Weights of a small mixture-of-experts language model, trained from scratch on English Wikipedia: 14 layers, vocabulary 2048.
Below are experts of layer 6 (counted from 0) of a mixture-of-experts language model. Rows are named router (the router's row for the expert), gate (a neuron's input weights, with its number), up (a neuron's input weights, with its number), down (a neuron's output weights, with its number) and show model dimensions 0-255. Each number is 500 + 40 x the weight over its row's rms, rounded and kept within 0 to 999. Numbers have three digits each.
After each expert's rows: a language model's description of what the expert responds to. This comes from a sample of Wikipedia text that the model never trained on.

# expert 2
router:509491535496503500486508556522483451501519501482504432548490453485476471516508538537466459485515482559531468478538504536533502465485555544476511541463566514516538488456467511491493469546486421510466536498485453567500486473500533500478519461558489527483538469507532454507477479535427495495505486548407497524498521477537465482511529542537460512490520539420441486477518524505450338534504409429465543496569478532469503506520483493452464507470537569481504604619562496731465509533581484481511496488503627464476504497500488465335477471466405508503466505512472501498530494513500522512534476504482455534539479547443534489509514518515452505496410546490485534519479491517474471527565436508496528521537478533491522505466481523474512504481513423493522509513517490517489495526536513
gate1:478497534457492469563458470561547469561572480428528512526464521548447440473549492523480500469426562460538514540472495453505450511580497510529456457514502452467486486563456506532578504472565503403462481492506498514509537440520501430438527505517502526488541520515527466588449501529538513495531501616434551487513467433537536497461507485521534508490501528448503485440450464513514510576515536513496574581486469539569511493511450418522498443450506472513498518463477578463510474485504583546486473530481499452555523534553473475473511467435513448504418446521460507575505498472470457502550446564535519541512511525505542432429528546548516544538516511527458528532558558510583472469475475478438526453517467548422555502465525509515490510493469516556532464514407503416470489477581458
up1:575487525512465472512541519434470556560429550567484466450504557496522540460510467485493506491532512430465567526530490495472538536502388561524478481489535501468438476500475558542407563503447584566558484493565532522504449521498498571512540499562528433461551543527537493421470470471559515501467464439506539472569513527483492540569423449534511460526433527422562492484531528447556517521503539583538467501527523476487440454474494549533521547554520511465488553525431504494434494465495479480473501514454501468416467461575546481470462481532442495490527542491547474550510490480511471546495552493546493441450464524578429491496473519449487542522531482484486493511483521474488562459513490466557497481513497450576509498475511545536525447511503440462465499402601525571495489535542541
down1:521575424520533517507573483465466517502562509495514554513501534488453553490521463500491531521490480484487574444495486492504542452499494441499446491535586557385527541521497504480444528533522590515524463496543448621546577531463534470473495470439578492503540482519481467556520512446501489462510408486513504496528517533530489517532467488463500499515516481486440463454510481474516457578495441452452463440504446507504502523473514506493488548444533502537473558499519549485376484492489515533448558512525546438508492455463548433499457536497547451552472542518445494503447483457524501523507511559410494497500487510502484540499514557500454506436532461590532522380453514420556543442459446443538574492535533468484517538458479495526477538464498544486497536442449470508465518466441610
What it handles: Line breaks, table pipes and dashes in tables and lists, plus mid-word pieces of foreign names, such as Ober, Mbembe, dates.

# expert 61
router:539501477448494496468502473516551607515506465454532625482519491448585514467552527538500505325517516545537470486498503486545552545484537454493489420490535555519560420438467529495468519523494458497448505504544457510530494506597500481477506512517539520524513508558468464499415501490424501513539507528562506521524523517487463503472510496528506450524459498523474511469529432447499547529491436505520495524384511499499500561466485516494507460443407537544494383531500512477445442486495506512453459481483578488481495530530473523511415513511517627498506518526422450534552495492489524514539468514528513480474497519548502577502528539566541514532552487521537454559513520500473501548506433463509567487518539499458477425487504505481443413466525546502512474484548460525498438427471474
gate1:498453507555487515566493515540472438509500472448522450502520443534520441457516460538529413502507479545533436464495522528507436546463477446446526508536539558494545454489425456512463483510509583543478478546415470443510546483485486518497455459517503463504479492539582495482520449507515436507581441521489505488506472518517485457466435549563544499561474461581458486465471480461543452456465431457499608511552525497548525570498502520484546541478514542481464534512465509499520515457550587521517446497480447420569565556472507496565443552459529503539498487550456538515524504514433505513522549598512472466463513432571527515496543457561486586486437542497541530520532518484575520500489514551505559438560470468554505521522454498529542574559490437539519474548428464459518512483461521
up1:446441517496490558457527525415501442472522487509431546543519486408570487473495532476544474510473544512489485517461512532461532521519501444563498543468462513508526538493476516552529492500506454448545514535461493432565463458479487552531487476484509563537530431457476525443471474467500471506457521456476504559470496583426549485508529486526466563402539532474446487550545568559504546585464465508548377459474512531451538489455458515511519563498539557547552482569480531519435542572449507498490577477543550554497421496528436526468537520514475523535510518529445521475522456492517431516445442434480482459501528539443535468500420524413508474460567461420482556479545538467498486515496502575488517547465473522503547448435489474507545452487477497463568508512480479511473519492439434
down1:514464481514447467475519499507544518551550510526420498448493444456478492464495530452586519444521560517516522578559490530560511459547525486511538531522492539406522454510508529556481477540562520448506494530476504492446514451477480427468436506450501509519506522507519531502487444548444455527541570563535544513504490495477482494496550469477490447515507540486558512525527504545503564532504494514486515530372573561521531520582484489449523524500490425441525520504522493431482428454444581433525478531492496579495527505519526476432440566496434493456492416491442484544493452493495473484499466475542489523560468550570532456540510505553555504539532420477430446441471481453489523535595495514570502497524464539505558539486480437462569490555447503477570544448504518447439498540519426
What it handles: The conjunction and, or commas closing the final items of name lists, such as Joe Cole, and Emma, plus verb endings.

# expert 37
router:507542482528508558524483458520499475473539526477520529520490481494465468520410490501472483568473528478531466478509499478442525480501420515504515545528484547522476532481425491498502482535498447515568527526499510591512496452569482518482465443564536477511532508503499480504586548516596527468523467489457502512469517478425455476479521538504478469489495452567517505503399439494479508481508409636451558526508495539488531511480564455524459505470401517497499470466503520528457471516519528495459495500523462453501501523493474469560513490481530405540473503556544494501421488525491517519515527484390517458495500474479502362511481524512449532513633514489486522583547685478503517491596454484478485525496479504531575513474519507474448463458533496539520482556454517473438483520532468
gate1:469453550541535526538539467590490585517513447527484479547442425530499550528481412538480467468550502544531441469454399478474427411507499555478497519471467565518518500500519497482482502534566555468483494469516489436529517542531546482459522460513512544505513475491471474546553457526502516523500506528500494444528530486521407408450548513521444534505446528441502523516449551439445474510495414522615454552493409545501526491524564475508573472480470507501465540511479484505516472456472515549446449449470456485448552522525451453532534485420486466478504476477493491512510472504456445499462483505446554599466503519505467496466575554573452472577538487509493560524549494502599504553536519513517517465542493471424540435451468548455473463489498490495493505467457423523484477490565484
up1:447473545488462526493451473490508538559437527507520493491501488451476501525470559485500501427431517509486390522444446458557499547440509520487550516536474567452507495553525515519509542525514521446560521497428488527562540524484502440551556462468498442547475482420492494520501475500535484492464483544483469535504528463529579526577441535435472487438556481553450492565557472484482469495546541475522499484470532510427574547528462467460515524510529488441561518489543475526552560550552541548547494557539585589527572429482564549482473529453456478478403487431460457472455481519549496468524536463413467474524495453490530499497498452437515471462477499480462533406463557461492551441545456474538521487522473508575489546529467491536482430491471496544503482449480544511556444525457439
down1:488552489456449528483549533442512507526529515501455543410518480450472467435497544549458560493448530549488495480514478490532564564532429520557600500465510520502465464515508480506531550492536562534444489523521479440508518483508548484534482624440491579460485525478491489370491463548546505500442526526533502471534455475504512485506502545495502467512564548480558563509544535527474513538504461501567478464450504450569476522533475428510552478515443576540533494533545519487439527458486460476559528525502466459527543532493517539462537593563465531431468514485548556544587526500519508520553509437494446508468496458474480450499469532573512545577524496551480424483548521481505541482529468458435571555480552565458509538566496489482447525492444557557533459498505493539419488530516462
What it handles: Accented letters and word pieces inside French and other names, such as Qu(é)bécois and Fr(é)déric, plus pieces like air(craft) and award(ed).

# expert 42
router:519549525617537508478501437517555445522512476476490550519518473523538573498402514529463524605505495441525529463508479463513519505544576471480549593497484558563539488466503473526471502499492419509459530525483494474495502487544488517470506481430529509513484493513484515499504491472596489496495524507504484529500481474506494495510470535523490496511484495414495514518591562527495483484475614544487456512452485500490494518431520528523442499469500385506519575496524491482476467498511536542463470473499489495502495516495498509543492469472538498526477465477497490504510520473476515532520509532477499522501511527457579326501513543470512515471513483500484491411475755487521483464527545516499524483525541502499484480500455451521521448496494491498485519516431501517500475664501501
gate1:495537542522481545511463504557553484538573443501538476524508481597501481501485522571430498485475568459547426520501529470495452460473503511510490448483519541448473557482468449538534509503482494477460593500475460522496503412489564503497499513473488544535482506540499536470463426540423477464521513605492568462476444445506498477530476546487520483618472498482472450462545573502400489516510520458535580491568506583530551496436492438484513516490461504572447489500500472583533457500524447556432506518509515417539457531481545521547491455479482515455515522529515459500518510549436493544563514495460465486600462557505542493442543494565499436520558576518500511528547548479486543509533539556477555506512555584484494469532463523447502448464502512547520493543449525518420493558465518
up1:513554556517498553465536504423491527475566495501454445534452525529468465515544522546487517543560470451528488533532528481541560473540537463495554541533489503522536530424468470509490501556511492519499490553446505471466546433470544476473520540513461546500466502495541463502509478460514527563509481533553601465532483528473474522502537443562538442533459492561492462522423515534459535524512511426506518527468458502571442577428440450424478478431536472506421522460436567483526437512433496464482435471501520488522519530508527505579564496519427586468453522514542514482532473501437501571474480521541532515562486453559469415549462586572476458540512528522538540562467513458476545452526450477562563446459554434516500449490594522451482516534520503520572554484473513519508467474491518
down1:479544533474531519502524580476621482535459418464514461445546505480447482496487525514496455531498525554442492488528557524500463470522506495584517515433506547563495496448504496460461493525488524522543522523484569494477445483519522492469514440539495529546529404523576535505553496534485474479542541546587423405467463514503517526478566488495458466544505452410487588454526492489483463447502471469507505537414529487502451522502476474475518579517437478513451507483542483527521521462543563463471479530470510562458463541458547524517552534529450522431538511506507519526523500490567539532519538489489542551436476486429500413491535593509577432517411469513563528473508504469527461482474387436519525518478440438505507491510501546473437605485501492459485504478513519534499473416529525
What it handles: Common function words, endings and layout tokens such as in, of, but, However, -ed, line breaks, table pipes and list dashes.

# expert 59
router:387545498430455537489457489473485647523512429485520529508536471519475500481522508485468471483435480486470446490473470559507452478523492560534486558610416485504570578481493500519542488470491410520535486492520459402502523508523533399477530479496514507496462497498496497507536438527522555516509531472498499566484598499573466482538520508475462476529474504566481504505509430464486474514520461549458481459587499536520561529490564445485481520462632509530525457444496468582516465503470436487457413501514547487483527515512479513509437507498469468544511453456506548544580471540541543460506502503559506549464466538488479438458529490506511498533479505497469475661542486501479519475442475461411467512500494458544538446470492473467486489465483457505505513495475531541526503532532496
gate3:439507465508466529446492530519517460478469477507486532477526532510500593484486542446490514500542453503458514461438508516506531564509465513548502585486525483506444568594540527465464567470462509516532450471559522471535473493511463498523505509551487521442475441463463505410427534530524545487444517522511430484480570545555567518557448538481464563433502555491480516526509544556485475478547515530449375446477568489428491477515477502550542541518471525468525508481518499517523547525518406467527472521562502541447438476450557477517493543513519501470551484440503560481476584486565482459526526472412548462437499473420452448514455478429492461462479434483450481532510518536492523428507529532503438565455498460547509529578541482518532513526503491444422540468503580572536490506448489
up3:430498463517485529447501537539494472480471496498461511473538551505506600501476551441488496525548469512466510448437511508500542582516453518559500574502508479512446555588540526467464569446463494521538463470583544468533498477531486482520519487552499525457457448463484488403432546518524525464428534513533426489483568558550546528545454534489465548440523543480473519526515545539478467479560529535462371450477550475430469479517494509526514530510446528488552487479495498507526523537535417457528474525561497547433452464461550473512508543503514499465558477451489558498495598494530503481545527467429540481447494482437465451499448471417497464459497428488441479511530531558477507445494511537519427560465488431542489548573552496523505523525517474441442535459518579566530514496450503
down3:440538456544473465517507547500510554530491492508483492443473493518498461525488486507517496537553519484544466480509517555503455542484480505476498469528525528485477511433503557484467534493526476430590493496587572466461455547482502514501494497510504470482510514374504497521490515496529433521511496518458507513476433489488581628536508502522508506513486539506447489601483540453533497526432484469570516516495569471450484524518502496488529547599553543494464525483502516531559494524480536564478587463490468461580491542548488551481500496535466510503456485546501500504512409518512464474426612467506505492545520652502604459571436482491506491465523605457530538513512474445542483477516503619493486499478478523507544508541479506530467472391529468410535496563484472501480495529542465
What it handles: Opening parentheses before native names, dates or actors (Wang Zheng Quan (王正), (2018)), plus table pipes and small numbers.

# expert 62
router:464539491492497459521486472509520417549467497510489622546483502554378470503442490531436478536503525468472451517527513483468457515478481560483516411542513456502497473501465463537510498501477469507529535496497503481510538447453485487522478508445501514511527498537554514540467504488388486457475462467488556482487584439458526516484523506533500525479464497357474489492474499501481325596500527593517475482452462525509540503500505479506513478507443429530495562516525517491486474503499484477456467490460424494517497532502458447435505489483340564501462470501495428549522481507443513489539485517444505524520460488544486446502514483468466491484450501484486503500557551471509538491635362492519501530530542496506541482493466536481479435548488458505495475481516490500469481428472495
gate1:522547517473504475558449472560536527469585438450529501559440497567467473473535471557533493467497510525518449425559482575444455500492534434514532469478561483519497514470461462575495446552523472529490470476512501518538540439528512538453454512496440477497577506576511479482565512477442423468542455497460494492476443479500433477513548564466504485568497552531497459484493497509429453439535488450547503559534424555550488475546512431464451501466495481525446528549588544544409452429438515502458526459484466500474525516523449494502499482409526464501529463562448429567521520502485470569518493515443454536531468497503483450545546541553492467542520493532479527473563561449569556549496531555542511463555526483499488501503521497480439534522463454547542533532463479408522498498566464
up1:529454464499522561510485418441577448486467436447483514530519571538531482547465518488458448458521464482547570476538494460458487482497496551463523549545567503441472560458475525507522440498532544479480430560569468516479521466482495486565480543499497541541441522450560495543418506531559518540437532426493497426446525506469544479524511531452466496536488507535431543475429545454485445514459522567493464487516492566473480457528506533584471470484440475467537500521470553508451552549505536489557525533523523572446487473447482559429463522449546462466568498472484497573447476462491549459468574518511568542456433542489546512554548507519499511506444490463513438480474520569494534501546505569461481479523490463560539447540550473499489434439505444448551526442462525561549498529475461
down1:488580492428549400495525544485456509511565496488528560551444474520446424559514521513480523454495491482428486542519581500428466528565506526473572525499540517540471571483505524600519484541493422549515484526495500510587481528420451587550541465453514449514489473451476425479494474493532530462487432423450502501475541478456520513545538480571486564534530469533496587471432453469515484410485550448502529524563422475475467533477516511485501498543554570513494488563462506495524480492511517531471505528523471535492511472514501483487567489528466496500421462545514471483474412453554523519579517500443479496429414559489496505501499520486489427527426534455463457476524477502471518488479521474486532463544496528464548428473486520492461449512508481515494470520533524497399399519512547
What it handles: The word "with" after nouns or verbs, e.g. "Down with", "years with Baltimore", plus capital T starting names and located, based.